config = dict(
    num_hidden_layers=13,
    hidden_size=256,
    n_experts=16,
    experts_per_token=2,
    d_expert=96,
    d_shared_expert=128,
    hidden_act='geglu',
    moe_layers=[0, 1, 2, 3, 4, 5, 6, 7, 8, 9, 10, 11, 12],
    router_score='sigmoid',
    normalize_top_k=True,
    routed_scale=1.5,
    balance_loss=0.00832,
    balance_bias=False,
    init_std_router=0.0371,
    lr_router=0.00119,
    vocab_size=8192,
    norm='rmsnorm',
    norm_eps=1e-06,
    tie_word_embeddings=True,
    optimizer='adamw',
    learning_rate=0.00188,
    beta1=0.95,
    beta2=0.95,
    batch_tokens=[131072, 262144],
    max_seq_len=1024,
    train_tokens=524200000,
    max_steps=3100,
    dataset='wikipedia_en',
)
Below are experts of layer 2 (counted from 0) of a mixture-of-experts language model. Rows are named router (the router's row for the expert) and show model dimensions 0-255. Each number is 500 + 25 x the weight over its row's rms, rounded and kept within 0 to 999. Numbers have three digits each.
After each expert's rows: "gets" lists some tokens that make up at least twice as much of what it gets as of all text. This comes from a sample of Wikipedia text that the model never trained on. Tokens count by the router's weight.

# expert 7
router:456485464509528482465471547484497472517454530502535567514501519498542508490531497488498478468528488493505463482523482484565489484541515476476519493500503530469499448564498513482508511493489554472531499473519483491479497494530508518496524521441509481506583498496501468512512515492511537490484474532480465492465495483518500511470528483496469491481537553496512495515492496468502503503495476482502505495495488446467462462456514522488497527511487501536521520543502499520514488455507512486550492489530528477484487493513502512528540531494527513549483479511543542477463528519533490492488495518479486514522470506496452503470483529510503503512518487482513462497526458495461517475548460516499471502512509486532517514468523495467518534548553510470496541497528506523528489485490479
gets: "s", "e", "t", "d", " to", "a"

# expert 14
router:492490487525527508477502517493519478495507500499537495534506543465517506499492556521518498430502489532496477529532476524526509512507506512494517480505510526481515464470535513532495480527482533506543499482526519478508516503510517488536533492466507453473544486515482528525520492502463507469489485511490521478491534534521494479476519482489448467494573482519516491502469476507508522564479478479495547563438491415461513469556488553477547511500516519478501492472494455491516485476508498506502508496512478488471505492506491469493478500525497458489486464521513536492466525525527515482480531454472482501522459479548511488487516500476499495472509516521481501468528480490492487513446479486486449485480511496478522473527504505477488546540510490487478533502540504512518498448473516
gets: " |", " in", "\n", " (", ",", ")"

# expert 11
router:460487516570530494497492542475479498479521511470498488503476547443499515497513514479482497482502553503512529536506488500502538490524531492511526503504506504489506477566515503514502496508500571552518480461522513503493508502511516510529548471465536464511552451480512498532557485514469511482506450506517464494507517520463464464442545507451456538461504491518491486518461451492502519479494524510508530509461465487459502468513529527517505536518481504446480504489483509513486474432525485515521513487561481486500506499506531507481469518520476501492499474471482504494486484494543511509473545489512517498540501487537507484512466511517495485485521517489517515486528503501491532480488492474484503497525527493521501498554484509497518489531524514451483538497514453475521528525508527
gets: " ", "-", "2", " (", "–", "\""

# expert 3
router:490497506544526502485467527495524507482501533502514481511517526487526499464509537507509470489537488501496491502517496479537556504486535533519498498512516481484527440508493476515500486512478550457498479465542528484542497472477463474542536537483554450508580466493487492500536458472436524521521472511476454503491515508493499483468518516466439476520526526514543504493493524495492548500504483480480533528465509504481491463488503543505529519513488493459470519483498486497526475493499492504471500501535489450514492481550502470486491503563517500502519496547510525492456504502491505495456499488492474471504496485548488476500459511480566500483514518529504490489493480517464523524451476478503455496504535468515476508520481522499480499554497537483505525477487503518506508462505499
gets: ",", ".", "-", " and", ":", " |"

# expert 10
router:471528524493519509531493493534509487452538496496525447524448496482522498496488526487487544471516536494557482553476499479515520526477541485540476501456508467508534476457517543497506481476475533468505476513511510515534512463530507497558547473496536456510537490513517489481517487487474504498553474503497494515496508494487517476477500525452464512464558521531505497535485515496508530513522500485499516528488486509478516505527485482475516513529483484453478465527486509533507463468516459541519493483506481479532490505503535516510477522570524458495492468527541515468476550528515529483468512496497483501496495469525495502476484518491555512496507495488490508519501475492495517534487481452474454520476551492529556534503539523518499485517507523521474508488477454493481518505505473
gets: " of", "ed", "ing", " by", "\n", " in"

# expert 5
router:478513503516528487490479501477491480488493550490496502507473548466545504503510530471519493473510545515523499500495480485529524484472550499565533470485501534515492495535549505540482522513510551508496517486517510481525522477532516506495481493442516487502522436473502504521495473498517546500527488537456499466519516511537486506490525556502496522473532489466501483504477542481495524508457502507496531521501462483471513518551549519492540522467486483464521492512521520527496511501519508510491495479529530481469531509490477487461488485491500481469508503484516486504479519526486462489447471471476446515532471480476497477454521503535527466518547478497517519493507518513457497548468475484500482496496511500467542498479534520506479493531546546513476558466515482530549495455506475
gets: "\n", " the", " The", " A", " In", " S"

# expert 2
router:434533486541540526497491495508459476445489501465535490528491526468514518466482525484525495441495533486525501533526484506515534502497514455538517505517542513505526472476507473550512471472469516509467490512505539496493495525494509477510545454469530510481532486522487455517526474494505494498525456489475503532505533542498515488487537502497454475519527493471558529496477487491498501514495510491501568542496478482449503496558474509528516522476522511491493521487493523498531498468524493505486455480531504466438497517489531480517493476531461472483531475506482514524470510538572498486462503460490509462526515471515498502447484506461527465518506502510480491472510471539478525517473473478468481533465514491484527523511519506508482512497498513502539522488507505481485487502483492
gets: " ", "9", "0", "===", " \"", "=="

# expert 9
router:513509473538497537482497519518513504429496526455557505478509550490519493510525545494538547434484516499515465559482478493531525507520511498512497482502521471489523486496518525527555462525502509504513477489521523516446545482509486470535524500489538487503541543519526465515486448507486557472518509530495476500519536513495507515489540499445465483499505480494514513540486495498473529498506507440511517515466483471512500530524478522472513496517462476518521503504508475452508475462536515515507479499544503517510558488496512485529522506534517485479529477465503497490463498492521516503483483491484482487521448509506518474469461513510516505484519488507506540499522517494483496535429484493478491519488532496520519467498545528477499551547494502525514542475491492529511491501470515
gets: " |", " —", "%", " R", " American", " States"

# expert 15
router:496543518543480486452526515515508519481524556451530468527483529491509513491514530492547514446516489508501470524515491475494494520504506486472528502476571485516539523467532517558514501523484524462512508458495478512500546489479491497542521499455497505493523535493467527523511458497473487471525514527487506495540497594525531491525485511528490494548567486496505496520475467490496543487515492498505506526469464453467495508516520531536529479469496506435468546471514512466534488456462499518504478460487483470483532519480491469485475531499496501512477514489504527512498495519509491495494512500513472510552479519508501487496503532530487483508509512490535510469518466494493484531445482486518465491504508525499493486514484462487478502491494499538498534474504522442533490478492496
gets: "1", "er", "in", "en", "an", "ul"

# expert 6
router:489519448517528524487479508521540476470494521483512514511493565498521478490478532515547491456524505508474452525484490486515488488520526505553495490464519464460540480469487512521536477535498511458501491464498486502490496509486491492505548465453497475532558488478460454478505486524470518510493505509451510510486545563471521485521518501478461502515525515503514534549469508487497507496512522460504515482500494482449484497510513534545499487511491514468486517489527478510517484450494490505492465495503511453472516527527517497475506516571512492513475476510524554512493512556536525482475526448498497491497479479477486496463464522530558516468545503503516499494494510474460488497485473496504478518465529492501550498469557549498522519529520536509479512490508507512490501495489497
gets: "s", " and", ",", " as", " at", "'"

# expert 0
router:452537470545531498515465489495503516449488500507523462491489497474515524476518539477493480445478539510492501518477458497508482489500523456492459491477509469484554475502525508492512500487478524470478497490497516489508483495499497480532554484474511484529571533547474479503494431469494507510479501507485504537500478535454508515482545538459481519489532530499494443538487534483502494526459474491495511511500491494462485465525494503469499477505501528504506503497516508539485470495518487529527503521534478490495536492491514470495498484495519504507497429510495496495461526501541555477447502499496494477532484518482458483504461502516517491490515500532505501477520515513472514511487502478533466500489593474489522533518507518463491540560535518545498526495524476529516469491477509
gets: " the", " a", " to", "|", " was", " is"

# expert 12
router:504524480547544460513532569531515479509515507468485440499529532489541491487507559487504495478550544535503475472513504501542538489512537499510525501486558476484506468517513487542496475535455495496488463482516506474533535504535510488528544485476528487557530483495469531489501466494440521505470497519533511481510510527484459468493554520479466504517503496533476505548487511539515527476459474468531509520496481500466510487525513512519520491507496494478513506501470475501509457496529493514465496505520484488521530497497475441504497533550485476520508485502509525513462528533519491478464485461486490497509466497519500494487487527486521510501535452521484544505477480466471466497471461500497450475505525520482509501480514512467497515513515493530527500487510554503515468515525478
gets: "0", " de", " in", "ic", "ia", " –"

# expert 4
router:483517538550533476470513501504465541475487528487481535506478535493540519461501527475544496461516509509524460489494472464553516510508523483496514474493529507500525472493512524488491505505459533480509457475527508486505503472512462503521550517453520455502572482524486493519535490471513541487501485543475475495505507524469491521485535485528463484497545499478529495542509491460498527523516463445513533512477467506452489505506505543538530534522495509503464522503504493508519464464506475483509467471571487475477485484481518498509480528523478479521499488494534490493484504509586454497457517518493492526508470518515523488505489543496525491474529521493519483495547471514501527496472468503466480535519526459501491523509495491520477489542498500511519546497518501512479498514537529
gets: "1", "2", ".", "9", "3", "4"